Experts of a small language model: 11 layers.
Below are experts of layer 5 (counted from 0) of a mixture-of-experts language model. Rows are named router (the router's row for the expert), up (a neuron's input weights, with its number) and show model dimensions 0-127. Each number is 200 + 20 x the weight over its row's rms, rounded and kept within 0 to 999.
After each expert's rows: a language model's description of what the expert responds to; "gets" lists some tokens that make up at least twice as much of what it gets as of all text. This comes from a sample of Wikipedia text that the model never trained on. Tokens count by the router's weight.

# expert 8
router,198,211,211,204,187,185,202,216,190,186,187,197,186,184,229,202,195,227,197,173,200,194,186,229,190,227,173,175,215,194,187,195,179,156,262,183,161,203,184,182,178,183,192,193,159,198,210,167,175,189,196,178,176,216,172,199,222,200,214,204,207,207,212,206,210,169,203,221,206,217,210,210,174,180,172,213,224,193,202,212,244,154,191,174,189,182,226,225,178,181,207,215,190,212,204,160,199,177,213,210,208,194,191,190,216,181,161,175,152,198,205,187,227,185,183,193,229,184,197,225,204,160,193,175,195,226,202,189
up0,181,186,240,190,238,196,167,189,204,173,183,197,219,169,161,199,198,235,189,244,180,187,211,222,255,189,200,186,187,176,182,208,225,208,206,190,186,191,227,174,202,192,165,198,177,226,232,196,222,192,214,182,210,204,213,169,192,172,199,191,191,210,203,175,221,205,229,184,218,197,185,194,203,199,231,206,186,212,230,228,170,177,188,190,215,195,211,209,223,187,189,168,166,192,202,197,196,199,180,204,159,209,183,193,181,186,172,186,199,198,224,177,178,179,181,176,205,201,184,178,183,275,186,206,203,194,263,193
up1,230,227,210,223,168,210,169,186,207,173,185,226,198,213,183,221,187,219,172,207,190,181,213,188,207,223,183,220,180,180,205,177,180,211,194,202,194,205,195,186,196,178,184,187,176,193,193,207,224,221,209,209,195,224,225,193,259,182,196,183,179,202,212,226,207,173,214,242,233,167,190,213,179,193,172,207,210,169,183,210,218,191,140,182,228,217,202,225,184,220,202,191,202,223,221,208,194,214,225,194,147,211,204,206,208,203,184,193,198,193,180,241,205,200,174,180,226,215,181,175,171,186,164,226,194,201,217,175
up2,189,191,203,190,217,193,239,186,212,214,197,209,186,189,230,241,167,205,175,146,197,211,192,209,184,192,180,206,218,210,205,159,180,204,198,206,210,192,177,207,198,209,193,160,221,199,217,172,192,193,226,186,204,191,194,171,213,260,210,180,202,210,220,201,189,218,201,222,203,263,182,199,187,179,164,199,232,167,205,182,234,199,184,206,194,196,245,188,201,186,196,225,235,204,176,163,195,185,178,208,222,191,198,173,216,215,198,165,194,164,217,216,210,178,195,188,186,179,176,208,225,196,193,213,175,196,128,168
Description: Dates: months, time units
gets: " August", " November", " September", " December", " March", " January"

# expert 45
router,192,178,192,217,225,173,213,248,201,201,171,192,159,176,221,247,191,216,205,181,199,219,203,231,224,220,196,205,177,200,170,228,215,189,209,232,212,195,225,212,180,214,234,199,225,203,191,206,196,188,182,211,191,199,225,228,183,261,195,210,205,202,184,191,220,200,201,216,199,230,163,219,187,213,238,198,193,215,172,192,208,189,212,173,214,202,190,197,184,194,233,189,200,209,227,229,196,223,199,197,180,208,174,196,194,184,206,202,228,212,211,202,192,220,224,196,241,186,197,180,174,210,219,187,267,173,192,176
up0,223,175,204,205,197,186,205,217,198,235,208,198,207,188,183,228,256,195,227,200,194,205,196,211,215,202,198,190,193,209,184,181,231,200,206,222,158,183,206,212,191,205,194,205,208,178,233,209,196,235,202,151,231,181,210,218,194,218,196,199,228,205,180,228,225,183,202,207,206,222,205,191,174,226,209,171,153,194,192,219,174,244,196,191,173,232,184,217,205,178,215,213,196,202,205,209,220,218,197,225,184,182,211,175,184,232,188,231,183,214,221,194,187,165,172,179,218,206,193,190,176,177,182,183,213,175,170,193
up1,191,187,194,181,212,225,225,210,180,199,193,213,201,180,230,177,237,192,228,151,204,182,191,229,199,195,214,238,206,205,170,199,229,162,175,204,194,165,188,193,191,209,191,212,209,188,189,177,199,192,199,167,176,215,193,196,155,208,224,198,178,200,193,199,169,204,150,195,213,201,181,177,204,183,225,202,195,223,200,208,218,237,203,205,208,196,198,208,242,163,210,178,209,199,209,227,199,242,184,196,214,183,175,196,235,230,270,210,208,208,208,197,212,211,211,196,192,176,196,233,219,192,217,170,204,190,196,196
up2,153,160,184,181,180,178,214,210,194,228,160,189,178,219,221,223,191,192,183,218,242,199,204,192,218,197,179,198,191,199,225,233,215,181,205,204,242,184,212,194,203,216,204,196,254,238,212,232,209,190,193,226,178,167,203,217,178,212,206,170,188,229,184,203,200,222,206,192,191,205,206,246,197,207,204,230,184,219,202,201,199,191,205,217,199,248,164,213,187,232,204,188,219,179,213,189,178,206,192,189,184,212,202,210,223,180,161,212,234,172,185,228,191,190,162,178,214,174,151,168,203,153,145,204,194,185,220,204
Description: Digit chunks in numbers
gets: "200", "201", "202", "199", "000", "198"

# expert 16
router,229,155,176,226,204,200,172,184,213,178,220,218,205,205,199,212,190,194,223,186,191,195,209,181,219,169,186,192,220,202,218,206,186,170,203,210,199,172,216,205,202,210,202,172,192,219,206,221,179,195,163,202,224,188,229,195,225,154,182,153,187,171,198,178,224,238,221,207,231,194,206,210,214,223,160,197,166,212,236,262,183,191,211,209,224,208,180,169,203,182,203,151,189,174,213,210,227,209,197,185,188,213,203,175,212,179,177,193,182,165,176,194,204,180,232,189,177,191,235,195,214,176,218,190,233,205,224,186
up0,209,197,217,198,209,210,182,204,174,190,217,199,198,160,202,171,194,144,213,161,213,228,185,198,201,181,227,226,188,152,206,201,194,218,218,197,214,173,204,234,196,219,214,201,242,209,253,209,196,215,190,213,216,175,182,207,203,198,182,219,164,181,175,200,216,191,186,196,190,183,192,220,206,222,223,194,192,195,192,195,168,230,202,253,204,195,190,204,209,210,228,192,208,193,200,281,226,206,191,206,185,184,163,257,207,192,208,222,190,175,205,182,225,211,191,203,176,190,227,210,176,227,189,169,189,188,196,188
up1,188,218,192,217,180,188,221,194,207,204,218,196,207,247,203,218,195,196,178,226,210,160,199,188,199,220,162,194,204,211,191,257,206,179,214,211,207,213,186,208,201,196,185,163,189,158,193,202,215,203,199,187,183,200,206,192,202,203,222,196,220,207,193,169,187,200,193,197,238,191,257,209,155,205,195,229,225,243,206,198,204,206,198,224,182,199,183,207,186,201,164,228,165,209,190,156,178,177,167,175,221,189,235,222,202,234,204,175,208,206,200,206,202,204,211,219,196,198,167,220,206,202,211,221,198,193,186,192
up2,172,222,225,189,210,212,225,183,212,201,207,190,210,213,169,217,196,212,207,177,204,200,201,166,200,184,173,187,208,204,196,237,198,205,210,222,206,195,191,220,196,181,216,235,187,182,202,202,204,166,201,188,226,195,182,202,202,205,210,170,183,193,195,186,222,217,212,256,177,241,225,209,202,209,187,223,197,190,198,198,194,218,209,184,141,186,185,227,201,208,184,202,222,176,186,220,189,229,198,180,238,198,204,174,201,200,200,240,210,203,208,220,206,232,210,181,203,188,207,216,206,196,223,169,203,166,222,188
Description: Linking of and commas
gets: " of", ",", " |", ":", " and", " in"

# expert 3
router,218,156,230,179,202,182,184,200,224,176,228,210,197,226,191,177,198,192,216,207,208,212,158,192,207,204,205,183,214,186,149,187,161,218,215,235,201,179,229,194,178,213,181,176,173,195,175,225,202,205,207,232,241,179,216,192,201,169,183,165,224,195,226,181,217,210,190,225,221,199,208,192,175,228,202,179,203,186,197,208,180,217,210,203,219,217,195,178,249,194,205,158,193,194,236,225,225,209,186,223,193,193,199,178,209,174,210,192,187,178,203,176,209,223,204,184,218,198,239,210,198,197,227,203,233,185,237,215
up0,199,226,220,201,183,196,188,189,196,186,205,234,203,207,195,190,235,182,168,229,194,212,193,188,188,205,211,244,228,202,199,194,198,182,187,217,197,203,204,168,198,210,187,200,196,220,212,192,220,166,218,190,206,198,221,207,202,190,201,176,215,215,191,193,237,220,191,205,216,214,188,179,194,173,183,205,191,174,190,220,170,262,140,191,214,225,206,206,222,209,187,194,168,206,211,183,184,236,259,217,237,178,198,206,155,176,190,212,220,210,190,206,199,199,214,215,195,214,198,193,211,214,184,174,202,159,208,216
up1,206,197,233,169,172,189,233,222,151,215,200,211,192,222,202,207,187,200,192,187,191,217,190,149,204,226,182,211,167,181,212,220,202,200,181,183,218,172,188,211,178,225,199,217,208,193,213,214,203,215,189,192,176,194,206,210,185,214,220,181,267,234,202,195,160,205,174,215,227,190,210,210,194,174,194,198,209,232,200,150,238,201,209,218,168,224,198,224,244,202,192,207,204,198,199,210,230,179,156,218,228,192,157,181,221,214,221,175,169,185,222,175,199,212,166,208,181,206,200,196,193,182,203,232,201,164,224,160
up2,191,173,170,174,205,202,201,219,204,193,206,203,193,204,213,204,173,206,194,190,211,193,189,179,182,186,189,199,193,170,219,183,180,164,180,207,200,217,174,250,194,177,175,170,197,180,183,225,187,224,213,222,208,166,246,222,235,198,195,166,211,191,238,190,194,218,199,220,209,206,245,203,201,188,193,200,171,190,177,176,184,185,226,221,184,206,176,186,205,230,226,210,183,197,202,206,217,174,183,186,214,244,192,215,184,209,210,192,147,192,185,195,182,210,201,162,184,206,228,217,179,148,201,213,198,204,221,183
Description: Separators after place names
gets: ",", " (", " and", " |", " County", " City"

# expert 44
router,199,183,177,212,210,208,205,233,199,216,165,179,175,181,208,201,201,201,171,213,183,201,225,217,196,234,193,227,195,195,196,230,196,174,215,192,202,197,228,186,176,206,175,227,218,192,220,204,194,144,231,194,214,191,206,177,186,200,187,210,192,236,192,229,213,193,181,222,220,258,196,179,223,192,231,225,208,188,168,187,246,186,203,191,211,192,231,225,171,219,202,211,178,211,207,198,181,209,216,222,200,228,191,205,211,172,153,197,178,219,195,193,193,182,191,173,205,196,213,181,209,194,201,177,222,190,188,153
up0,216,205,198,205,191,199,208,235,223,211,215,184,241,233,198,217,192,181,188,195,188,155,178,209,198,190,166,188,220,193,192,202,214,213,209,194,200,166,222,197,193,170,203,210,189,195,205,203,221,204,185,187,232,137,209,220,170,195,178,185,218,198,178,213,197,184,178,208,166,184,222,231,191,203,180,200,187,186,217,181,213,203,223,191,194,174,190,236,210,194,194,195,178,207,206,207,187,206,218,238,204,166,204,214,200,187,187,213,164,209,198,204,152,236,206,214,224,185,217,217,176,214,194,204,205,170,170,190
up1,189,210,193,176,213,190,202,183,199,236,214,191,153,190,207,206,228,216,198,218,213,196,217,156,187,229,202,225,226,168,195,202,215,193,193,207,190,191,219,227,214,256,191,228,207,190,229,194,199,207,216,175,183,196,211,190,219,201,225,189,230,198,174,181,184,220,209,185,212,240,165,219,199,207,215,193,241,229,199,197,234,224,188,217,213,226,199,218,184,175,187,213,188,153,177,160,194,221,212,223,222,201,265,211,212,196,207,195,212,192,178,187,211,171,182,170,207,194,198,223,192,207,198,186,191,237,180,187
up2,200,195,198,207,249,215,202,194,197,211,176,161,225,191,192,184,204,181,163,219,165,218,237,177,195,185,235,236,201,197,184,188,207,205,201,267,206,174,211,187,214,211,178,197,188,209,194,211,244,196,198,172,201,200,213,190,178,195,199,181,189,201,197,201,195,231,209,184,188,201,201,193,175,205,217,194,205,195,178,200,196,235,193,218,149,208,196,224,246,225,216,216,188,185,196,186,178,234,192,227,227,213,180,211,195,190,186,214,186,225,146,182,160,177,190,212,202,228,185,195,197,225,214,214,204,203,223,186
Description: Number tails and units
gets: ",", " |", " people", ".", "%", " more"

# expert 61
router,227,173,199,192,188,186,199,187,226,222,191,242,202,239,240,249,204,218,201,219,240,206,201,171,206,214,205,201,224,220,228,192,194,243,181,214,199,207,189,209,191,212,235,195,232,212,189,203,216,195,191,241,174,152,179,194,191,217,196,183,171,219,211,211,201,191,213,211,141,206,221,191,215,249,191,228,199,189,185,206,193,201,198,206,224,176,172,188,200,224,225,184,196,185,217,189,221,180,203,217,188,197,214,208,184,186,231,213,195,210,174,189,168,192,196,187,190,205,241,188,227,195,207,202,221,189,206,200
up0,188,176,194,187,223,236,180,166,210,219,207,207,222,203,198,220,196,189,182,181,224,208,199,197,149,205,199,192,190,186,184,226,193,208,201,228,195,223,197,193,200,224,247,219,193,196,212,169,166,215,216,231,161,191,215,228,212,229,222,222,179,207,192,207,194,222,149,190,176,174,174,165,190,215,173,191,224,205,173,223,199,227,180,215,191,205,159,217,215,231,197,185,200,163,217,200,217,223,206,221,191,219,209,194,207,197,197,201,185,207,191,211,185,165,189,216,226,215,180,214,196,200,200,198,186,197,220,206
up1,202,201,184,235,168,175,165,200,188,204,209,215,210,200,201,224,193,205,177,164,213,147,197,205,160,225,196,241,220,238,214,204,175,201,133,197,220,211,187,227,177,191,203,156,170,170,169,202,192,243,229,204,231,177,133,197,207,190,203,157,182,205,190,182,182,172,202,172,205,195,225,169,225,183,174,211,244,210,185,209,176,194,212,209,202,196,201,203,180,187,191,192,199,238,207,219,183,174,202,202,174,218,191,197,179,199,244,182,176,191,202,174,190,189,184,240,202,177,203,181,225,180,230,218,208,223,212,194
up2,211,195,182,203,201,190,195,205,213,191,206,225,203,224,232,234,180,190,205,203,207,174,192,193,188,215,140,240,169,216,219,241,204,196,203,192,200,188,201,178,163,185,206,160,203,212,188,227,209,189,214,217,208,196,232,193,240,189,203,196,195,206,238,239,221,206,180,210,219,173,186,205,206,199,183,214,240,177,189,199,271,214,177,204,206,202,179,208,231,201,177,191,229,250,220,220,207,190,193,245,207,212,176,196,238,206,239,174,167,207,197,187,216,223,228,223,181,205,226,190,223,191,214,174,195,214,190,203
Description: Foreign name pieces
gets: "z", ")", "o", " D", " K", " Z"

# expert 39
router,202,222,198,241,193,207,195,232,208,221,227,231,201,232,213,214,192,211,201,174,197,186,215,209,191,161,200,193,207,205,206,226,188,237,213,183,223,219,209,196,228,178,214,206,215,204,183,185,209,177,205,216,213,196,198,198,147,206,202,229,186,226,153,179,226,222,179,188,164,201,177,196,174,178,194,199,198,172,187,202,210,250,198,196,176,225,219,196,212,201,172,209,190,205,197,194,213,195,215,209,214,177,196,226,210,241,244,199,201,231,218,187,187,187,198,218,218,201,207,187,208,197,225,220,210,181,199,209
up1,188,209,230,197,201,180,183,186,188,205,243,218,213,210,243,177,224,238,209,196,211,183,227,199,188,210,205,201,220,210,179,193,180,198,209,213,188,221,210,200,204,184,203,198,199,214,190,212,221,216,224,176,197,201,214,162,198,191,160,243,208,230,179,189,189,215,190,195,201,204,201,214,195,190,209,205,183,156,215,197,186,209,214,173,195,224,212,143,203,198,193,182,206,170,199,187,209,255,189,174,194,196,180,207,190,237,241,236,212,201,231,194,154,193,203,222,197,194,202,214,225,201,230,178,198,212,198,203
up2,174,230,190,221,179,190,172,174,226,187,198,219,184,159,212,234,165,220,192,196,189,219,204,175,209,196,214,186,221,199,213,203,196,228,200,207,197,222,179,196,224,200,227,245,252,204,197,169,254,229,163,206,188,177,205,180,211,198,220,208,213,198,194,159,219,204,209,151,152,247,215,183,192,210,185,157,213,204,171,218,183,197,178,209,202,242,222,221,208,216,238,202,190,206,214,197,207,195,161,239,209,211,186,215,188,207,205,189,184,197,186,193,187,199,215,193,241,176,206,189,206,180,188,199,161,203,193,207
up3,196,170,187,211,219,234,183,189,199,197,220,232,202,206,216,199,199,233,190,167,222,201,231,226,189,187,212,226,178,225,194,181,191,204,187,210,222,237,202,203,199,223,192,220,195,222,207,211,224,228,199,198,220,184,206,198,201,195,153,200,229,173,188,209,184,232,208,195,220,204,201,183,207,197,193,198,180,198,193,188,187,195,244,202,219,218,188,156,206,176,208,167,209,193,207,189,194,238,176,175,198,199,190,188,195,215,228,209,193,214,245,205,183,165,186,213,206,186,196,203,221,184,242,174,195,185,207,182
Description: Greek/Latin stem pieces
gets: "o", "i", "ro", "ra", "a", "ia"

# expert 9
router,211,190,190,231,175,207,196,171,193,167,169,228,187,170,177,203,222,230,238,192,203,180,222,210,221,189,213,157,173,195,233,189,214,149,200,186,169,235,189,205,195,216,210,179,167,173,191,179,210,191,206,226,206,189,195,190,192,174,210,189,189,225,182,212,224,198,207,173,227,170,220,208,222,210,215,208,200,212,219,247,180,200,215,201,207,180,192,212,178,194,208,215,163,162,187,200,163,201,208,181,198,197,207,174,237,205,156,178,186,196,177,224,182,191,224,194,178,224,187,210,172,164,205,194,195,233,217,215
up0,211,200,188,179,197,204,197,183,174,202,190,175,191,215,190,181,196,175,208,160,200,190,179,208,220,190,202,207,200,210,178,189,232,205,206,207,194,205,204,212,200,196,181,208,189,195,213,218,198,221,198,240,178,237,192,231,178,195,213,195,212,210,208,177,190,186,222,202,204,190,223,229,200,199,219,196,176,198,195,198,173,193,208,225,217,221,174,182,209,204,159,201,204,180,168,206,183,200,199,222,196,197,202,208,244,213,201,192,201,204,204,213,186,189,190,208,174,186,185,193,201,225,215,215,178,192,223,207
up1,189,208,182,208,192,201,228,176,206,195,206,195,191,207,198,169,196,185,202,203,229,208,197,197,166,184,190,195,176,205,200,199,168,213,218,192,169,215,203,210,204,214,180,158,200,212,210,242,193,208,208,225,176,230,220,211,209,207,200,205,190,193,308,175,194,188,192,224,195,183,230,219,202,174,210,217,175,212,180,202,212,193,205,230,194,194,208,216,195,212,196,212,203,206,182,213,169,157,174,170,185,223,196,164,241,214,212,192,187,186,188,203,204,191,182,170,160,183,230,198,188,189,249,197,188,217,196,208
up2,204,205,170,210,206,192,234,174,211,195,206,192,182,219,206,173,197,189,205,216,204,204,192,191,170,189,189,191,186,190,195,208,175,212,207,200,160,212,205,218,196,223,181,142,191,199,196,227,184,213,210,212,195,233,214,208,195,206,192,192,188,191,286,189,204,198,183,220,213,178,227,190,197,175,196,215,169,205,175,201,219,201,218,210,196,197,219,218,200,204,206,201,187,199,190,221,191,158,172,171,205,218,203,159,239,214,207,191,194,188,186,205,214,223,195,185,158,182,241,230,180,156,258,205,193,218,195,196
Description: Location/time prepositions
gets: " in", " at", " on", " the", " In", "In"

# expert 49
router,197,199,206,200,175,193,214,208,212,193,227,164,171,209,176,220,184,203,197,213,208,231,225,225,226,219,213,183,179,180,203,187,194,178,232,194,194,229,211,213,219,181,257,188,193,194,186,196,209,168,199,215,186,207,196,228,207,209,177,188,210,176,232,189,222,247,195,190,205,182,189,195,177,211,196,216,209,224,214,193,178,167,224,207,159,166,211,177,205,187,249,203,250,192,197,194,218,211,200,209,223,201,172,201,185,197,188,198,255,216,205,192,232,188,218,200,231,191,187,218,212,192,229,201,201,217,203,210
up0,217,197,206,195,164,180,218,199,202,216,193,214,186,210,219,211,211,188,235,255,194,212,179,219,192,216,172,191,208,203,167,150,185,212,222,182,185,212,217,192,194,172,206,218,238,192,209,217,211,218,218,192,180,198,217,180,192,212,188,176,188,196,200,179,209,197,210,191,240,226,204,179,175,192,158,165,208,224,207,193,191,201,184,165,205,200,189,206,195,186,220,222,189,164,168,162,188,187,200,227,186,213,195,189,205,197,196,242,196,239,229,220,217,162,169,216,184,195,184,239,168,194,204,216,209,181,218,227
up1,199,240,194,204,215,190,214,224,202,140,213,186,198,223,234,203,216,207,208,248,193,235,214,210,211,210,221,213,208,178,188,188,169,211,202,164,201,230,237,208,206,176,215,210,227,198,233,189,189,187,198,197,200,184,191,229,197,177,197,231,188,174,187,206,206,196,209,188,166,193,192,195,179,193,222,223,206,222,201,190,182,205,214,190,158,191,201,215,189,156,202,204,200,227,198,179,208,183,255,208,226,223,202,209,199,199,203,174,208,233,183,194,202,230,193,173,202,239,249,205,184,215,217,208,240,177,241,197
up2,267,207,227,213,213,207,195,181,226,200,230,188,219,191,196,182,209,231,182,229,240,188,236,232,204,199,224,168,220,204,181,172,198,194,209,211,206,198,201,179,141,163,208,205,191,186,216,179,226,205,194,187,191,187,193,227,178,209,195,207,196,201,192,221,204,194,214,167,223,222,211,181,202,207,202,185,200,181,224,188,198,219,197,144,200,191,213,224,203,244,199,233,207,220,179,188,234,227,234,190,196,169,208,218,179,243,233,158,226,209,203,200,206,203,197,186,176,198,196,200,214,208,211,172,176,214,217,216
Description: Numbers and dates
gets: "1", "2", "3", "4", "201", "5"

# expert 24
router,192,208,230,211,191,221,210,215,206,168,204,225,235,152,169,197,241,194,219,212,197,155,233,203,210,210,208,181,233,198,207,206,211,173,207,194,175,206,229,220,229,196,191,186,204,222,210,182,199,194,192,210,175,217,185,181,212,172,213,177,233,191,200,186,215,201,213,205,238,199,237,193,197,210,234,217,189,184,232,259,166,170,210,224,218,206,203,197,219,151,184,191,192,167,207,219,152,199,191,209,189,200,205,183,220,208,201,216,182,208,220,158,174,218,210,229,216,168,193,203,217,210,184,155,195,220,224,215
up0,163,190,212,168,230,216,182,224,178,193,233,186,219,208,200,150,220,197,224,232,195,205,185,202,238,190,203,229,198,165,173,228,194,210,157,173,213,190,236,209,228,205,214,160,245,208,198,211,210,209,218,211,217,208,184,189,180,209,177,209,244,179,217,173,165,193,211,199,210,182,213,206,211,220,209,194,186,206,190,200,190,185,183,237,235,193,222,193,233,198,214,181,182,202,209,229,201,208,166,201,197,241,180,205,146,202,202,208,181,212,217,177,172,214,201,203,190,215,197,213,194,221,210,202,193,194,186,219
up1,171,204,202,220,204,214,169,200,150,220,240,182,220,217,215,171,207,210,187,198,152,202,192,191,230,209,168,219,194,250,163,221,179,193,151,166,206,183,215,159,213,198,206,155,228,248,189,213,188,176,177,219,179,215,160,189,209,207,196,192,222,180,231,155,196,223,201,210,229,186,230,193,161,211,206,187,211,162,190,187,163,181,177,186,179,212,215,188,212,192,202,207,205,218,195,211,187,206,191,209,205,202,198,154,207,222,189,188,188,223,212,208,199,208,202,200,177,181,196,188,204,234,187,198,206,165,205,221
up2,233,162,218,227,197,211,173,173,195,191,232,188,177,179,207,217,203,218,196,174,219,178,196,189,250,205,220,168,209,197,174,198,183,224,225,220,195,224,178,206,191,180,207,206,193,210,210,211,212,207,212,192,228,198,193,198,229,197,228,194,155,224,196,221,213,229,184,187,220,207,225,186,208,177,198,196,177,210,208,200,192,195,209,191,172,229,197,213,185,221,218,206,213,195,235,220,202,210,167,178,156,187,148,199,193,179,175,188,181,193,182,189,189,200,213,195,215,190,203,218,192,208,156,209,199,185,213,222
Description: Time prepositions and "the"
gets: " the", " in", " during", " after", " of", " In"

# expert 30
router,201,191,174,207,207,216,217,167,216,226,180,218,195,236,182,211,191,188,187,182,178,209,162,196,208,219,201,213,214,241,187,235,180,226,175,209,221,202,194,223,201,215,217,208,216,204,205,217,198,204,192,236,230,173,172,193,212,199,204,173,189,204,211,188,195,211,205,177,199,225,219,184,212,194,165,215,209,209,170,189,216,224,252,188,226,216,190,210,216,192,213,184,212,245,230,196,196,187,192,213,233,187,215,133,233,204,209,156,158,247,192,222,179,177,192,219,231,191,203,184,189,186,214,205,222,179,219,190
up1,210,184,199,203,207,202,199,199,168,193,185,188,260,193,187,233,190,225,184,181,151,218,166,205,195,223,177,213,234,208,178,217,191,183,195,194,180,224,206,183,191,210,228,171,237,194,185,198,194,218,199,240,207,185,203,171,203,187,183,197,175,246,176,193,231,220,193,194,215,237,208,203,196,192,185,198,157,194,201,202,219,216,203,205,212,219,220,212,178,215,167,182,223,213,187,214,190,218,210,203,187,188,214,201,195,188,192,205,176,213,218,188,186,188,194,177,203,192,227,155,198,199,243,181,224,209,192,161
up2,172,182,224,210,195,217,212,184,200,208,239,208,206,217,195,163,231,217,237,210,186,204,197,206,172,226,204,214,192,205,170,205,215,177,218,200,223,196,204,218,175,220,211,192,181,206,221,208,210,205,229,235,221,223,231,221,208,210,214,203,186,218,194,206,225,229,180,229,205,225,187,197,195,195,168,177,194,205,218,206,203,221,208,201,190,184,191,190,183,205,195,180,214,182,199,199,195,191,209,201,220,196,190,190,211,231,182,230,188,201,202,216,168,212,216,229,188,206,246,156,180,203,238,194,192,198,153,241
up3,241,220,209,177,230,240,205,210,218,197,236,202,187,212,189,203,171,169,181,215,206,205,194,189,195,192,213,211,212,210,204,180,212,200,204,187,210,179,205,214,193,212,191,202,189,223,220,201,198,181,217,205,189,211,236,165,185,192,209,182,207,224,197,189,222,227,199,233,207,172,203,222,227,226,236,181,189,234,202,204,223,204,213,219,190,196,188,193,220,175,184,218,201,222,214,204,196,203,163,229,202,244,195,202,214,178,212,186,190,219,214,153,199,189,163,206,220,188,199,209,211,151,213,213,218,211,240,174
Description: Germanic/European name syllables
gets: "o", "a", "ra", " He", "e", "le"

# expert 59
router,200,206,212,212,206,201,141,205,207,145,230,214,227,177,208,157,208,180,174,203,222,195,201,189,179,186,230,207,228,194,207,194,182,178,206,196,205,186,219,201,194,195,146,197,220,226,170,205,223,208,206,245,220,193,224,196,222,147,204,203,209,212,177,215,250,209,197,211,216,197,175,186,198,216,214,164,211,212,157,221,220,239,156,238,204,248,222,143,204,187,176,174,213,204,236,198,185,197,201,191,185,221,211,224,180,196,200,202,245,193,196,163,204,193,224,187,180,188,224,187,235,205,192,175,202,202,212,203
up0,184,188,193,225,217,266,194,223,187,198,183,197,196,189,231,207,174,158,184,163,214,234,216,214,196,186,205,198,199,225,206,240,188,189,167,200,200,201,237,147,179,182,195,209,206,223,192,235,209,213,215,204,186,188,218,182,213,193,206,206,219,205,199,198,196,247,146,201,217,212,177,201,174,205,204,184,195,192,192,215,216,237,199,202,181,219,218,199,224,204,172,218,192,214,177,195,239,200,205,180,186,228,170,205,200,234,215,188,186,145,230,182,210,206,211,189,185,213,231,183,186,178,189,210,203,177,230,190
up1,199,188,188,194,158,227,207,203,215,206,211,241,201,194,208,211,238,182,210,226,218,162,211,161,195,198,200,239,201,178,213,153,198,204,195,190,201,188,202,213,207,209,190,187,243,204,210,179,229,201,197,182,192,215,205,225,184,206,178,175,226,188,186,190,200,208,173,212,200,188,178,204,194,207,231,197,224,229,185,195,199,210,206,185,196,200,215,191,192,222,218,206,186,171,218,222,181,211,154,211,194,215,222,218,207,175,179,261,218,222,186,176,238,182,179,211,194,172,234,209,232,152,228,173,173,226,185,172
up2,197,190,186,176,225,199,201,198,189,196,173,148,212,185,184,190,209,187,193,184,189,178,191,219,172,206,216,230,191,215,243,245,166,196,211,206,228,203,210,161,204,203,186,203,210,189,198,213,205,220,207,189,207,213,198,199,184,192,217,189,201,201,227,209,196,227,215,168,223,233,217,206,175,191,225,239,215,238,191,203,197,204,185,214,209,212,198,208,197,209,200,187,177,225,198,147,195,225,187,190,188,197,197,204,174,221,206,191,212,276,209,231,206,176,210,191,206,217,175,202,191,248,172,206,183,201,233,187
Description: Coordinating conjunctions
gets: " and", ",", " or", " but", ";", " &"